From a checkpoint of a small mixture-of-experts model trained on Wikipedia.
Size: 8 layers, width 224, 48.4M parameters.
Experts: 96 tanh GELU neurons an expert, a sigmoid router.
Training: a variant of Adam for the experts, 360M tokens.
Below are experts of layer 5 (counted from 0) of a mixture-of-experts language model. Rows are named down (a neuron's output weights, with its number) and show model dimensions 0-223. Each number is 128 + 32 x the weight over its row's rms, rounded and kept within 0 to 255. Numbers have three digits each.
Before each expert's rows: "comes before" lists some tokens at least twice as common just after its tokens as in all text; "raises" lists some tokens whose logits its average output raises strongly, later layers aside. This comes from a sample of Wikipedia text that the model never trained on. Tokens count by the router's weight.

# expert 12
comes before: " |", "%", ".", "0", ")", "5"
raises: " to", ",", "ta", ";", "be", " ("
down4:123170119088111174145170174105100137143141124117112153156122171106176122136122094106065136138160125167123075158142086164109093118175091085118118103083130095130166142186100117092061169068213185107145123105158095137043148128163178091103110105196112073112161108108171151094149140109106084067127129144148059117105088118086114137125175103108174103164153175133149116125112143137153177169128121152140131120115104125138098084108125157115092155098204120149110142146115087090078150175144158155110122095069081174100143097086181126121080085095133201104139172154150113123183118158100183114110149077145158095182124120126133153149136107076100110160142187190150090173137126154144133139154
down5:165066086162092143152123138137151177097088126120082203127175194101098066171122151144135147065213065146137155108125060120104167136088169094139115121106089103167134105162157166112127108144094185141099095112134127137113179134158124164086142074115158182080101094172076195145168130173106145167125133149135153153057165095112144094106142127117165079113123140095127104127163135104156157108121090171099168139142170122111037146123070108107133107098124086088147105134146081166118146177078105158124085134124137125173168147100180084148096111070167121136113130151161080147115129124084098075191137168096122113166153133160140157121185130143113138124100125106101074117129120131104157194137
down6:106102072099096161142122195188063132123132136075093137050146198192146130128144166171069158045181124146121087133112121111105079081185113141117168085123158132129110183103186115148156153123119132109105111123142102204228116126116141166181109094161154124132081204146095095132151115149080166143111114144118120110081136096155076122089106089112182064153096163102144119163141180105133121122127116125102133131125092170118066126148136088124135148113138135163089140162097095108116148126066177165104143132124147178123147161124121171065127141140103072166138121136144128090147107117129123107125123122084102193136162099096171157149145112095150144100096097048105083107134166133149088161142
down7:174119106150112147095074031129149133112122166073152149110134129160098118117142113150162102141058156175127135103137161108158116201156161127130111134103039171139175141140118101127099106119165098121144065151155111140165135091180163124114110154146142186111088151136121140129175193125149115177096121117070139085130081095101119114125066216127200180172146141137100135140129135134116109133097089162077136156084127135100160124085097160111091168068112091152081180094134144109154140147135149115156094125163152126109108082145139107111166055090158115141148143086146138103100195124206160144141151170128106132063124090076114114100114129102103109115152080140154124115055094178186173103159
down8:129085141101131112148188121177091116130127153144128149118154111163188102130180040069172122175142148162174130189069134136145108108126190096108130152136049078102118232152135109113089123176116156167156163123137186143067147119119169092084104120133120135167151165137149135115134155077123091088191141126167054144071143136105128096079105108123174105107153207099106105105148106084099084121114160172124127156110118150057163133128136125072134129121122171149152091179139079146146151174129117120087103167136134115147189136061106101133087133134101145091117121099179119131110090110160115169175121101145141086122166141120121146154173115127103137126143155191051086133074136147135112133165
down9:131086129078124176087127078132157191127135092123144120105117114206109145151090182192161162159139170134113093096163186152113123187099109133136135169097088137106072066144173094144122106139167159139121174087159111097114149111156115073132120126130092072094160147079130108101113110130131128152086108147100115129093097104096175124123157160097071090137165148169096244150183157190130128123094144143172086167118139151137125189113129101116067128184184144091141135140098158098108097121169156087075149122104140108107152183163086146119111147141090125114148204142080112163078137137096176094105140162150149102120091183202093141101136100063136115078098102123128117128137120105105102091153
down10:108159090126148114157169120064072100131089183128144100172101109101093171217083084135093106162115109119190152160147135151125106140175130085186103099111091132098107199203133146175095112117131083117137121170132140136126121149156114094145187106116107089150161140154121126070151163146126144094182128166161147079120141110105103145112128139130117174061107164106162129076126123121079160067176180154143164149131122169084147091081122107129101169086124108068070169073168139096126114140133125061102125087111125106132148163163082132185170118087115119177168133108119141174102095127163120179094139121087137141122114065138114137179140109173165113118116195143159125212069087136117127122115
down11:121196085180107176116130156098068120144157106102148109134170088110132097125147129107133122079115202118120141107088149117087129108150112120137190101124161089142150098142087081093148125155132143089078147113139152100142086186163143111156151091143089144178067141141168137092057138140055161103114160164138153065148112167085153098088133092175183119123165120122128112161114129178080174102149156199153151091130111117110139154129144155130155166180142114134144135129165165107144084158098104177117068158122119100077128143099083149102094141065093184115176084128185130168157106088087162154121129145082119115145125166121121161199157146142154169120156136199160074106037122146164170110114
down12:109125077096096111074165122120117153147152107094100155112102066097107168185121159139165130161187104086102161097136144129187081106143086089094140139097161069135153062151100084115099131140145085161133172060158095152108110088136146172134109090145105172133121149140140164116083121172083102099107137127142149130131164146125155128095145104134117197095112151210134107116142146199138106079150103128106089125108140166112150142105143134126151219100198145142175117127086124111063177136094199145133146112174135158130189159132129139092168110133146196129066163121120065128094098211113084128103098110136117149200151150137146062100132115173120114129136097120161110150096114095148144045123
down13:150141134126145077123142162163133135109087092162163081104123046100158099117109110112182172109162154203140090154172082105116067182123160126182150141088119167142139213140083042142116089150106106126109135202095118113171076135106084127111152132150095148131112058130131106158160134111120112099148149086097104157161148181123120133146146074066051097128117140078166123112066099145113086127146179122119092092095196161135116141123131125172122091126141165093067116112123113181154139126130106117128197176153067113091154128165126107129121129130065126147129156156127178115166121144141140154107171118181143131149122181098122112166156133141088137187082171050134111166105154131118123145186
down14:136109119135131146146092148133106136157055166137180106130114163140097140125104191089122164094142171153087096181134122086150130088147128138131146123125041120109103100089145137125083089151180079119127149137103160143197137140119159106067094126151081107088149119116094137148108061147038151183158130136180077120096136117162157075136117127150124101133150101188155198154100091141176201123128136138122097184178060131155129093125140143059144116100137168158118112094097106116117116142148104132174136158064129181149125148063175168113100126141125153123094127127108150163149131123096099117086129099179160115161166161138154176125227145055140130093084168165119153089142119136091082093180
down15:112101167150122117118073139134122171130086113084101151142134112134057068175171142173076114143071168133106080095145157124184115126160117136117085089096101183155068157123155124144100119202155123175102161179108085163061169106120173175111170136113166128118125069126128137107105081133125223135079148125102149079132107109116118117152143104120109168125167098188163166150102117116100101140086081176140155147122201132098227125120159133114153149155134133173137107157091134160171122133143135093095131106158104147136072149092099148145082151062122136108148151129145065138149168088098113092154098114158119158064142144074077121104090102079147116144135135143105137203158133108139123195095
down16:126095088159134121119117081118149155095134134109180175128142058104137194135119077105160188096181085174170156182143089117122140132111156076082122104103118132067057091172093122135167127117151120145094093131087130109141134119064101116140114140165108130138084176131119119126175162122163185143160150099132119148142158106074203175087157185069171135129163122116119176139152178172128139101134139152149149136077114161050115175087177130165111181150110116203168131070116092098117122097120113131163133109132166144129094119118165157078065120164142098119115134103113167077112090181168088145167120088123153128172134068133102103107126139219089138158128168135083091120106078112111124098143
down17:172115109139084118101062135105089100089111092117164108114115114163151156183151116167138116180170178122094170138147094141196118208143153122105112102077192089193085109090129090144124129172188150154179140139143178176072147094190074110161099096093134079063177116184051156141154086133126085095162145130152136109152147128146086173094132079105110119106125097180160130154133100137150154201142115086124145084143078159132105160135038139156130116141145142095099088117135112128123143139060123079166052163145110096127143135130087140143149107098126154107102091157160096105140182118161197182141120124128129148111144126130155078080129129153109117164107132138147155167133082130121158105127
down18:147136067119097146107085109091167097167171171113122143189094166100119124102190134139142140136103120112108073133114083170155078185146121099132098120125176220119139137178161158188148099127079148117145123187124163090107145122172100206121132096118122169131162136153156147134102095144160158090174075114158140145195128085111058079101162143073109125093078136155138077112180095097095100120120119121105130141100095149143120140167112104104156188078095102123111118203150104167146119149060150171151070143120131132109084142081130115121155101097102129087134096118170163162153109088125129126140147131151134139093125094121113118105134099219098096171149081088185143143173131175158180151196
down19:147135131129095102114134153219153197076138097088139179185141084158097110169130127138075086162170123083082130140112118152168100135079084146105125099126113151130173151142156150091126131145089101147074132078161151101137095100075091089119177101130144150080093143156163195075121117171094164136117111151071088161128140122129158095129142174139088132124131115163107083106141117096128150071168098096089042175177104061107130122125120090109116130166198119146131121083138144177139101134153130120131119076081120198140170137174157128117119106136172098081129106210155092108116158105128102147074105108109142115211136111163134133138154150134093119167083205190118139176146131089118156111150
down20:115188144077157127053148116111139140111071116154121106186062121149106158173125165144153086074128090132173127126077138103147070157107089176075098161152124114128078090188148145158147128106114170131089092142075116156128164061148117143114193133128081176118099151140075126213136074108208128106147145150113131126161142117100090145083155139055060058074145126107144174153159125074104166177114186107105168152159134120081084142127128130117132144169125103134117123213141075186118090084132163172118154114074099101154145144110163173134145159098145128142111158127090115169075160141128113133125109111079175161093119154112136163123141137107166093100132134113149130162153130166103125119158
down21:185099204122095112095121143037109145104109103166130119099122185105110160150146163112164096129154085162044155118085138116194108166149150182130202109121156093187156155115131142154144167169163071149138048145176130162150143121163105114104095111157115172111168110144145128181132091147113122153090107185145101127110129130099140198128164079155056152162085117126151132119082123175139180154128151107150122129102162145150189146068137124111149170186052090110156087107066120121151089138130089104170127131101100133114130117145111164132101091123100122135102182158098087134127154172038118119112171120096137109133038119166152122146101108140099129102109123150122126109135066140109172122144
down22:124132160091149080093092156114145164158168109114120132122107145160157138110138099115158076140130099088063173139115122187211113131151087129163086169125119147127104094140137111141190120110156103146119172148108105133145101169093086124156186102154177113171155104144151149183054144126192099096090144150155081129142129123100088140169111122098130128108146091118082064071130129092114207205099116091090168112130104122059087191110168123117150157094122095139138119097144174088120120129146104144111167066153112140101156183097118130232093155086184129084141045157097148139155104144093152115159193136121162127122138135138083106189097075136154121134134104145162116124111089156067133151137
down23:058087106134127082053067120115180147092142134077122150184077097079177091172119149127062206173171096160159135110117102134113143169128069131162165125153101139095143134114080069145130117159148124170121141180128083135170114174104152169157091145099055101091105105087129134073134110091132164158153143168127045109093104098127157144101118093155135134174115073145154134121132122101105167194128197153146140126127150155107109179082164121145171136129139107106102117130117103124160130147156122119141129101128159113126151114172129117150151124173089114147181158154172169162110108144095189125158142181139159165073105153079160147048099098086098173161057146096122149137150173098108115103155
down24:117137148127083139140208114138137105099115090103178149140169107157221144097160121122116082154145135159176110120139086154152110138139122079072120124132108094080117129130103040132123102133111144138101107133173087117112136056045155130119102155099107135147129156129191089103140201173099124098163141143079092102119091072123084152202077148177152136141140109171164101161141112139092132160172114176139129098079129099109095105102176083151126155119131167162142133117127190077149172107148088146125114117104104076161141099110170108135139090159120157096170149156130136098178092148196133136130074120070096071157128149131101138156160156180145147147173130054118110110134091166181088087191
down25:141169115148081111110160140110086151098124134232093099179144136111131116142110108101172181138183124170166141082088145076142150148151232118163130146139132130153071091139156114147125170120135051149150127094099115108126096078136164126112147145187124230140121073156102118123113120127128078114088129098123104132137168124131165155110134111127145091086107127071142140101148151088132147162146153153127152100103155200111106142131126169197067101138168209092163133137121106116137099105126111143123138122094091152104068128112124116137125141137109094196143190127088142137142137094070100169152161075139073144149181171118120204090144127155081098181130160072088093090117100164128114188126
down26:096116118151085087155126118186108130086127115131138108139118142143099121089057173083080143103119123057116157099121163103114102135094178095149165127115159096172098157111174106149113146109119125138165121143123130124126128114121092093107080099123206135200128139131128101123111125183115152175069132119182126174121144168132102037160097079176184088106132201174128147141189106141115163116126146096138097173182150150134123167122151124180063079114128158185099104160131123122108145140089109086203053066151093105105148109148149143086055142109162157066131132127138119077151135127150090143089165184149172121132196125163123096160111153155145158096157099096152155146103164124136099051145
down27:181065084146211123127142100119154115166060110097141162142157119153151154142134172160138176155185125135154063108107139208125128136161157117137149154085106101089146067142186100146155135097144098112117181130108092131151094104098100108079161157172147132144102171163144166137193081133046075145146115121089113074082156123081125122120120124120138173114078108184080140170152096188126067084126177107140112155144090124118199180101153133078113146113207201110120066100166139083081089141072100162076164136118136143120136155128157100149170157137097121161148158161116098138121114133103116106110143117153086125139144142105126168099138120124113086163095179113158179138091143106144094159131
down28:169183140146133174184127144131164174124124165088108153118121114141139139079113097077137126061075076117174121181182245095141133005078088142122133087108106128134158132083112158170103164141146153117179139096158132134189119122112145097173150175147179140098128143142150140134086117119067082157121097169158125171163146172165083111192164132097106123112170140164079163137083171139110158093133095168116122142125107112091113134099155115128145152121108093138123135091128086134118143153170115131111118122136119131201140169124167114147150060160138089088123181097096128120172118134124071083127172143171137130145042146133140102137095139081105101146148155088103083132176140150152129142067
down29:092092175087213098092139150140102127114086082198154166152132069166126070128151145084150145159140181122106121121138153103151092133148124138132130125165120131143094176114118152149137128136089146190129106091077135138130118086254134152140131151153159134118127132130115116093104118142157104102125133126098097103192117088082085118130125112189080092083140178192147109089179081114134149162093049139133125137115171119091105137104172111121126170114129157123078152173139101108139140121087125087146138104109105191133107134123154162102117118064146131123154076134088117102165156144155093171166215154070176103143193156169104137102090100129153155139116139085136175132211076186162132091127
down30:150162073122084138102142179078125092133121173160140115083194073109114184127096183151118184143153205158106152131107131117086106124191117089134105157096107138209089106096128191141112128126101099120119162174106138163121087124136172131084135102173091140128144118098107110131127054096175146115160135152178090113157114160134125145138163171131102145167075114162196148100138028149128138123119126089109098155117059155173162128188155140123135154131117079125112146146115146124101121111146097210142127181160134173136105113064155100087085106158135121111085091078143118133115117121139130112145139173144152147095117105019133108064183092135133119176073128086136103072147144100147144131127
down31:156114128163089102145170144086172140163141088105114092140000126087158163113131151186101151110139090158087137097141108133085095065098130110185144177150173113093106169119081135141095127151130103113161158108158102117155163162113145112128106105150136155133181133164164139130096074162085077102192166170204126131062108072115082097107081133204142164101126113162147133119157115086109146118158113136150111138116098175113086150132086126096198115076125130137142137134145122111105169157124117110152146108127177076150128140121085140144109101109164191118131163096120112162174135122037130154129102097123089136131109167167088138110127164155098104150066161155162133174124109098106173170088
down32:130138166120055112143114171138140129145026155101097128154097107125106170104113093138137092112116160121145119130070134128144179115132129085110106134124090074158107146164197153169129142139198155087088165136162182113085122146197198135171148156095115163058136098082151145144092221124089143107142151108098144121090124141111123131099171114121107221125092126125115142106094116065108153143117107174097150173214136090061102107090124090110181160119130091186104152089121153169161117171172100158173157112191090095135132158116134147128121092112121081141171137137138133103160164153143121119080126140074120119142141131092149157159131167074101114127126135136094099182147171098106146099062
down33:157080136113128192113108107130163089105141088134177097097102133108128171101128132086109144134184139094054149101139104185112169161048165166122186165034174069118154155092156124133071097190120118091118114144125145095169154163141081150085059130170116152072140140149214144112141210112172127134128114130091118069137133109125121193136115138166112098103114123137150139149144102151132098153195114099088111132106104077102160100131156129174116091152143165142138126091088086111172086141096117125147133167088115128095157128088153102152064161182086130119154186125134084140161105141144133091132134084099130104138161061178147138147156135123129149120126126100118199126113127183115091116204
down34:142070132167126114141091082154149158145085096175091147099133094124137084061136112110154123134144124149122178139095096151133086143057093144115134122145123122125138146117096142123146105101168157134143126144085070181083160130101131147086144087119187185154135140175117129128154094122175147115159153113151131126111090113111050097112189134115184095134198119149126075114125107147131126154128157167120071133029183204152095126151171152097162120133106121099095107182129158192129131076125109096129154078142060110129119138110129112161099149109122090150150093145165182144142097113127120149115195113132161077100194154098217133162188107090149117157161086134218140150106146167082125186153
down35:154145133112112069121110088105173105154055098099166166112117143161088153095134095130199159133138134092178061109085097118080131132147117142146145188162064112129058086137169067056144132105133140162139100171129126128114086111159115140139105200125119085144162143120074124151137127141103077175151170127117191126137110150216175093126113144123172154148135057157142143171075139108130091110135118186113199112115143072127106126147135107156128133142191147089114178135150129177145113109166110084131110133148077162129102145131108128153163080143151138207131133153142110110147150129098083144085146088158151124129120152068109139127160052125129169135080113041136117195103087115100121090160
down36:107107116091090125102155151119126150142082148114132108103035150152138150147114076149146184145070167134105089102080123103079191205160107151146146101165118095089121135176117090121127081151114184187139167158180101163110141072135117115159105124106109120091144105114151169158115119086116149156170161149160125097108098162107184163130172126105148130166106104072124134108140153170105150146119186086155110150091108123101174093166125123159133106133181150158167141108071130183089150136143139110109110111172118170132139132134176127205165132120149088185122113156164162142091179144125083092053084131097122151099136093090103134107053111136114176094049196167145092132117126105076058093153
down37:188116154107124130144073070095159125080129156121116160132071110099165083153156134162107143084113127129098184089188189147160125118046175138115190148074171131087109045148148101148077103183156079118113130157115154147104133076094107140133139104141122156116154044139141161120101145168164131089133083153139134088158168133149149096135167156112170112139054158161145115127115122120108136113110152095070063154116121130157179162100163064123160111116098080119126161120084113157144139067126121159161141098140127145130148118145137108150119125160093140111113155124102117158137103147103171124088142129137120113108069181108161214162129115207155132146092125118151058177045098188108138100076
down38:134124106173092176101144126112138111144088086144154185127145132085183114076144125087146075138141117129108098089141135161106106115115169120149123097112126066128175137141109152124123136089122146095124134084120137125146151197086150131123109093164161165096127114114176144144101110124111137136099086144133107107196049181132102109193097198136137122125172141173173124096143113105135154095114093174144146070150097168108117093094121098081137090169167089199123142116150181121085137124147082071108180115118134104122167118065135173123132065102122149066137162114117126198158160186165155110089138067117111121172121135139047179157166140144120157142101109140086065131129102150125192244143
down39:095099127151118146120215086146130140092100126154137115114157114165133102118147107148109192195073142135128132095164144079132101149152143199121124136059136127121117140144138114160158089116155092066057144143089144099073107075130128137085096191209117145093142172078141125100141121153099111168106215131100118111094104099145144170135122110100125145181162046088115129098131138160095086123102116173187124105116092121081052073135165115149072123159205107149165124165120104097146077112111103113119178106108158170137101119113114127171123148120121097120152217152192149109089148094144123114164155155173143142192136137115154121107137168088084072094136145142074129169150140127139093111103
down40:123139114152160139165210126095123118189135149090142078122145086127068138226152124072087115147064146088141117124119165151159152138170097111108174123155073111128103120116131133095136110134150126096135147098065194107141120127124103090117106111098112146141092207120129130084123153141083124138119124165133072101157161166144148114092106131097125128139209158170108109143112104078142098117117157104169153174204092188167131132123090155103167125155149173186162095093079114145175152172048108167132182134082161106193110151104118142152130119154151139131105068079075108119168138098137097110109082120187110131131096105095141213109152142152129073104111140179101153087110144154112121169073
down41:183170127087177111111153150169125124143170185179146133170102142075130068104127110168082169109109133101094075111112160119189132057094115116172073150100086118186124137113120114161198117182132161119140122105148153156143156165111148113136098130162152148153043092139130158118086148163143155190172128099123120124045126103095146122155096138152058110156133090119118104124066115126122111109103160083122072163156130119115146150128071151105136156137155137082149109152171143130153162162076076105146141091147165110152132152120121081094167181121083093139199138157135121190143046112119114176129167135152062141099081142064097174118128164145102115140119106156061125113127083094097154089109
down42:065067103090112189083128132110140130084129116114143107159125150181153143159163101137141130201144126097065076093124131109190142151132137129178164112099182142187079129117142090070143088136155090158105175102113157173125154186164114160126133130112152141181123135096144103088111107121138150146090139136137092054098110083094123153103185102136183154130061151128146125116121127133156166108105132117168064121116158201107168166170152135054074154137076161110114090107056127083137164167147116118166166183134104142125157133118135107096131176135092133117117204117146142170074090129081083102095195119136128123125106094137152134084144108132165130180116041103092095102153089118094149126162
down43:080114101204176072097113109083116161112179153102103108089175167124129111124136109113137153133089093125222116118096162132092139126054139157151105116141074105086111105133214158142109139092067115111111132132154120133098109073118164152118167111132086139156137100134145138180156135090157111190107151164144156133118128086164154150129208113105161126112093117091063106100153077168165074092086138133120138127132157118091163063093110082087043167200180167127092124134126126140111104158109130144123141141134107127161093208148172112091152113101099115127104087137120127127142133116142171135042105128054155097171183130161114146142148131166160149145072130061131161130128115158121170111163
down44:112125167152107148168123120101170138103152087118130191153101119107137109112081108127149160068088124142151095117151119123061115170155156083100182134118228128097065087158135063112111151108162104044113131170111098097192162165114112146132097112131084168116111152122122103049165066181160126153134119100069126114112118203161123132109145150172168102114119143096063099180163133128144119135180195170129149090142131150119123196134088133177100098121111153120094106146163117125172117125148128151108028091145108141112108105092104110137125116112111182121133153134172114082111116099144149115115152120131084147116136155141058157128109115171076135155076109128115151148127162206150066199120
down45:127158126143146106100119157184117079112124119115149077173072172138128157150153154138164104096141151091150121092130124094128122128110100134133154147111130117062136089090152117122144176101082086188090166128109123087146065109147131102193086076146150127109112165137125113142104136154146176135116149186120179091167091124113100144091202171186136078195088068088106142113155170100096112125107108113121093099167149167128147131159116092131099112137175113157132109211146112114179103129118053104146104165128140141081148138107115108119150122123115121194108092095072214094056179178170149073145063121084138127195156151116111121118126147153144171091127139189098140044128175133151092117150
down46:078188157100086133137172152089106111157132127128175129121137093094075174146094086081172136125158104179138075175094035059090116120139130144106100109102102133110053111115116101140136090126082100186188082102122115097120095173175166104146121167162122181135142166096076157168098182180113164133124146115125114176200107129096127113103122167090091123148107160169111163094124124093150116126145212149132151145045139142107100142114121117203127089119169114136158189122177121182141142160095136128146095145084131149063121131181167179153166106158144087107141138080149144113129162118177108179115144111157124120100126093103079081105153114137131144146110120137136109128114066175095179153141
down47:131127145155125129154120117054092112102145156117169164143112146147109098160166107084144117112063134097110156130136120146122131123159168079124130134160123150090112111097068158150091095187117143111179104096148132174098159138108112080105184134145124132082205155072147140089193075146099139083119146147118068142142152131053178101094116111173091166112113134103148104177121115147102143087098118149133134133108162193058077057135193171154138121108212091110146092136094059182188118166179092169148132110155045143152153129096129175085109112121128133118116126097085164135162126128129085156123171144105156151085080174129135129112102154139158104066112189141142126128078178142146138084093
down48:103096069121074149142125080115070123129106173097131139112046127157122130113135122119127103126183093106144168097110151137092145157149039070142166125136121153102208097129102163130150243142146117120143094146175110138139047119167108112129152181154111116094146098102127127132150149061112108118132081144131145127132118138155093159137149123105129151117149112135147107140153136136207144198146095119185131125159172126110213127141062117142126187177160084075065133132103149111104138147155172085149152105137156145148131133146059108162161138107099160168104098122099093138118130125150130121141100146108124127121046111145129149126049133064051152159135128164175100146114153222147133140144
down49:104111187166188157067156163126134112173155130166153186157080100143110120109091129154130135133111106160172085102161064162119147149129144116168122158104141083150186155112143068152100107065105121102151142097085165084156196106148188135065104142157172162115088147121124058130186110170102163135126157061112147147124108137118138071111084107129085168118092087098144107128180139097110165094130176116144108167082175158129117091121088123131098133125148185152129122125157129158105095161116134195139108140096070156105083124138151168166196177151205118119127121065109146098085105094130101151141122139176070102069117068127127111100118115146119177195118124174167108096093131116101153155142
down50:123089149150080132113138195133135106169126088171180121143060131084130128081100125121102155137170137083169123129103146150111137114005107148135123151139125066128122086121130109116122136142100099105148133138155179054117111160157201120107175092080149069175148168128109098188074116149117111153168170134144153084066140090212112122182118133129101104132050089180072121189111128183149104129117103143132191106148156106101150172160115101152139125208108163119108121130079141149109138159133146100138172175156149174161112137095111128151142110151161109131168101132067128163087049107118109213135101149110130092128136114144117154097142109127160193145124082132114097127170111136149145134133
down51:087143196171109133180038127167095134150133130145145042187119102138130165202136140178126146121137100148170163183133188086121160082103090127086124079217080120144087136192085081105129102107074114132088122167094128121160110187118150126138077152145122180090120108135112152135123154133117125195129150155120143082069122128134069161133152105094139107095105124127133110136090138130108096097114176147176127086177151089158136130150106099114153046100157126145158132167154100061149099137094120128164174099138118152143096162116081149104131141100094089178121168029121146115122172099134132147135118153136137190119159124101101128113176116110072177119126126127145147183164148102107081130156
down52:102099135072103085116114144090153166182139133112142196126071131188181171133190111154174151159100102150182116058175139122090086149111117143114121111154094143093150093094135103181128147133138094110165098133142093113171124166192107130154136073111130165127130130135116111123120127128066106184146106103168109136131127163111101150172126108136132136131117097133131144132184112153160165143192131132189135149064131150077124079039134109115124131102106097140121137129117088089155153092114149112097113073092097093091069096209163162153151105038099143095194140158139152096160117169122141096178166111172144126068152156086134072177069091063151132117139137152143105096175118142173175132134
down53:097174151120115172141122107178073116126167173138137155074116128146174138084191174178150140137097145111061166115129160115116131121111074194093168137161145172071093154054070124146124120171077138170159144067134113208150107103104035043158153131108103116102120113116125104128134098141100132117157121103128158117107084152152045069141095082171134117141096210144161133148146138116132090125104140108147104145138063165081137137117078126170136100111126167134111119136140119081125111101114100082116134077125131096103197098101109172081136130127111137160162120193111146143136148109163105144072130136157189182131125153097133123172104165131151132091169060121162144120097188150148135106150
down54:117209139057099093126118117119094116147140135089103084115143129102153186165136129200055085115167113139182168118060096140115114067119147097127156078164137138188101167135113107157103175083109059139119127158138104155120145108153153071174116097150058100146092105152129129043127146152121151098204197115107120045125089116169173116137140095130054083109073103137139104104135135119120082120068101128090195126114147119095091117171089173137138109106146151172150122104145137133147106121115163180127172126147125113126144128208156103146175114130166149128144067157160089132134153135133143178114153137142125171147131120078173155057134115105179113086146117099134105131170114118151103136164
down55:159149091093171135155169028121133145135141111074076163121132163087109197079107119113126130119137162142147153153085153122147068145134126169142199166155206156061113153127139093101156114122135153062165225146147131125142100096151083140206128128156139074114157166111154093148136150131089110094163126121074132182130102110072112137152116120082113125153154109124138132152192139109129145094102097124131186129071106128058121157095151163166161137145075159131103125166179120146130103111105087125121106200131123088111135090094129154140091142079112096127102148129124133115115123159179157090131151117130160125107120152093029162220063106147155148161118119092123116109163131133067126116097
down56:105112159129105121107092122109155158120034163140179145107191125141044144149156100094089181140102122115136180126145088150147169200121186139142147115115078138129110146170152169171106179156134071153089143097133124130108127131092155140126130116160108157171083157124118133103156107125097151136106117160105154163116081065043162075150060145106119144170155187103110120177156052106142105099081151129106142113198137171093109119108125153128151123098156185124166102103163092160137130123187166170178097121078149116069136133120127136108157174150161153117120138107112062172030147116092129113160116143145121142071126132179165136103193154114121094109147126117126085100082160173159143126170
down57:158093152125145120132097121145081144064130157187085120150168112129192110130100050213093099123162108071161162163131128116168107054153071146115153161184143162142185152172127139098100122131105112158143162040106085133062066159136091069180176131128163146184186091184121124179076126130176142102165120103155116167132150084091132102115154181132107140166159129090107100077159138049133124135121096181088128123157168125119120140115131157107113116164094153101075097124154164142131158113141116162122122139116114119169121103157128105202139117124132116168133130148126093124109088095135100114088113122172137144175093126133166137091087078144117124123096096111117127065151107096126195202116
down58:078096110194133189158151176098098160131125065130094092119117134187105153113079162223065162086165112100159133090135149107149144099107156076103089148126179117123124088171126121134094188136137156154053129111151123102117108132089133137138092188104097139149133114167158132140120145113090108170148122128143078159146136137181148163223111110113156137095187150113130076151154072127123131104193138092129146123149093136177195152090105189171121130127105125088117099100109097094125154151100105167130124096158142098162107175133211070102102088139173112117152081127148086082099137132122082140073165166162115097119153109093152115171108160143107088093115106141170118092119174103075159135075
down59:093127138163127088120146162149097131093119089138123116102121133162130138124117116058131125166116066170149062171083118144126123210105169135154131144119161154147127132137129110095159190116139069185156098161172145080161110107118144097112125046093100167190183179143159134080205157095150113114129119127149140217151159168204139102118148161163150114131124149080185157119138071162161141139123121145139186115102118089039118146153141089192080138084149174121124118115127119119158133121084121140105138124139146110095083115122161085153120149130150095127172113166078112107095108116098115059111074144080137073098116142143131139115176189138053138133135170153057149065126138155113126093138
down60:105084076136108098119201149135116151089106106158170120081094133109159100059079157084131174186203096105144106153138147146094111170152156131139130146115099130143167139118120131118048129079112106124130120100130190072148160084113139161171089111123113113108075143151144130100189182113112123143152125141146149165120063138105142149100075155113174141109187140107121149188139126195137153125154091176080105155050113165118076100105086117186112093106119129143116086073093112155051073156181163171096120126118105163111115146118155121164071116136165126056103142169118150148087103133152173124140138111134176100148070103158058119162131105117158145137126095117131173158113162137160128182192
down61:110087160140072095105160116157102121111069142071181168171135154133178182143110125166116209191139096074130144121149127100170121057160102062183152097208147178134142110104115151097197128132083104133116194162126101126152139136154146130152121126105129111105135130178138125130117097121178066114090089126062152134082062119124100166197125140095136158102172123142137139074113155094102147177126105156096150079167113170063132125122121125117134055114107112124131133100086192130157155128118098115129149165206189151131145126124121105143134108160101119154072125170132129131124188117083137146056168092119125127154085136096101126127152111096118095129114171100141136109072161108057109173154
down62:089142077167171100163109088094144091208116135108090122115165133157125129161137184139099154187187136139122132163166096174133184095151152133152126149082118125127118078198156156103082160087109143107145101106166079109164118117117165145145109126101139147143114164158043146142078142183166130118083120152151188144109137139159059074089100097190116032151094172157148100050139120093133084102164120147158119187149116136173100092134090099094102172135175127138131150114131134108077130134077104140118172146142087134094110109108101129172199132114117100153144106124140164078179111112101098216163116126129146127108160128074128131107151104131145103076159136111080099172107090122173097120083
down63:099144155178208180096176084148106164050130162129173135096138130138124069150117069123106146114070118158175107147139094166129113138111119099205162130102077144105095141126138128203136171128132141120155153095133170163096061087147121086143121147152084149164049083082096155095118077123147078139142134148186097160196085119089126108131125088150129122133102143151142132103140095087081102138131157127123141134137136121105132115134116147111115147087126151108062153131140126151073138153217145125123136178071147113139131150163105166157140117111073103150078112126126172148115153118134145110131100114094172119164155170120148081156130053119109201121156050080148097112138169142157231139156
down64:093166178066150103077168091109148107093132096090111156134123123090133120141103092132156152145182081112220153137214157156095115127119165044114117117144100113123132092130151093157157187135141129127144167188146163053130139190125156154093098150131069114134167136165163094144123138116161184112121139162142150163177110139118138141110075115136103166112160121128105157092134093124035113104093055124115120172145148137137152150096091108110133129148141169146117182065148097183152073101091188107104133138166132125160119108126125172111119109152121066174149160166118049184070141122206136177170098132103133153127145152135113103114113143066100079153089115155144144073131148099142138090133
down65:163089170149173190143142069106158075119128158135181124128136087099169172157080096112132162145103151081140119133107125172131140189140081157095163079110134126136154160147166113217132184106152114116171127148110167123157146102086114093131148082159151150118134085109113136202129130098138122122098142157153088149136149109129064165141078118130101160101061124135111169143148106177150136081103122108028162168160199157147077135095109128137134080131137101065139106148120116132159128090178153068142103121128113086167123066132119134109112147204093151147155065035146153072156144111126102129099162082129111185108139083094146174127108122128166160080087130136177116097131143108113111189122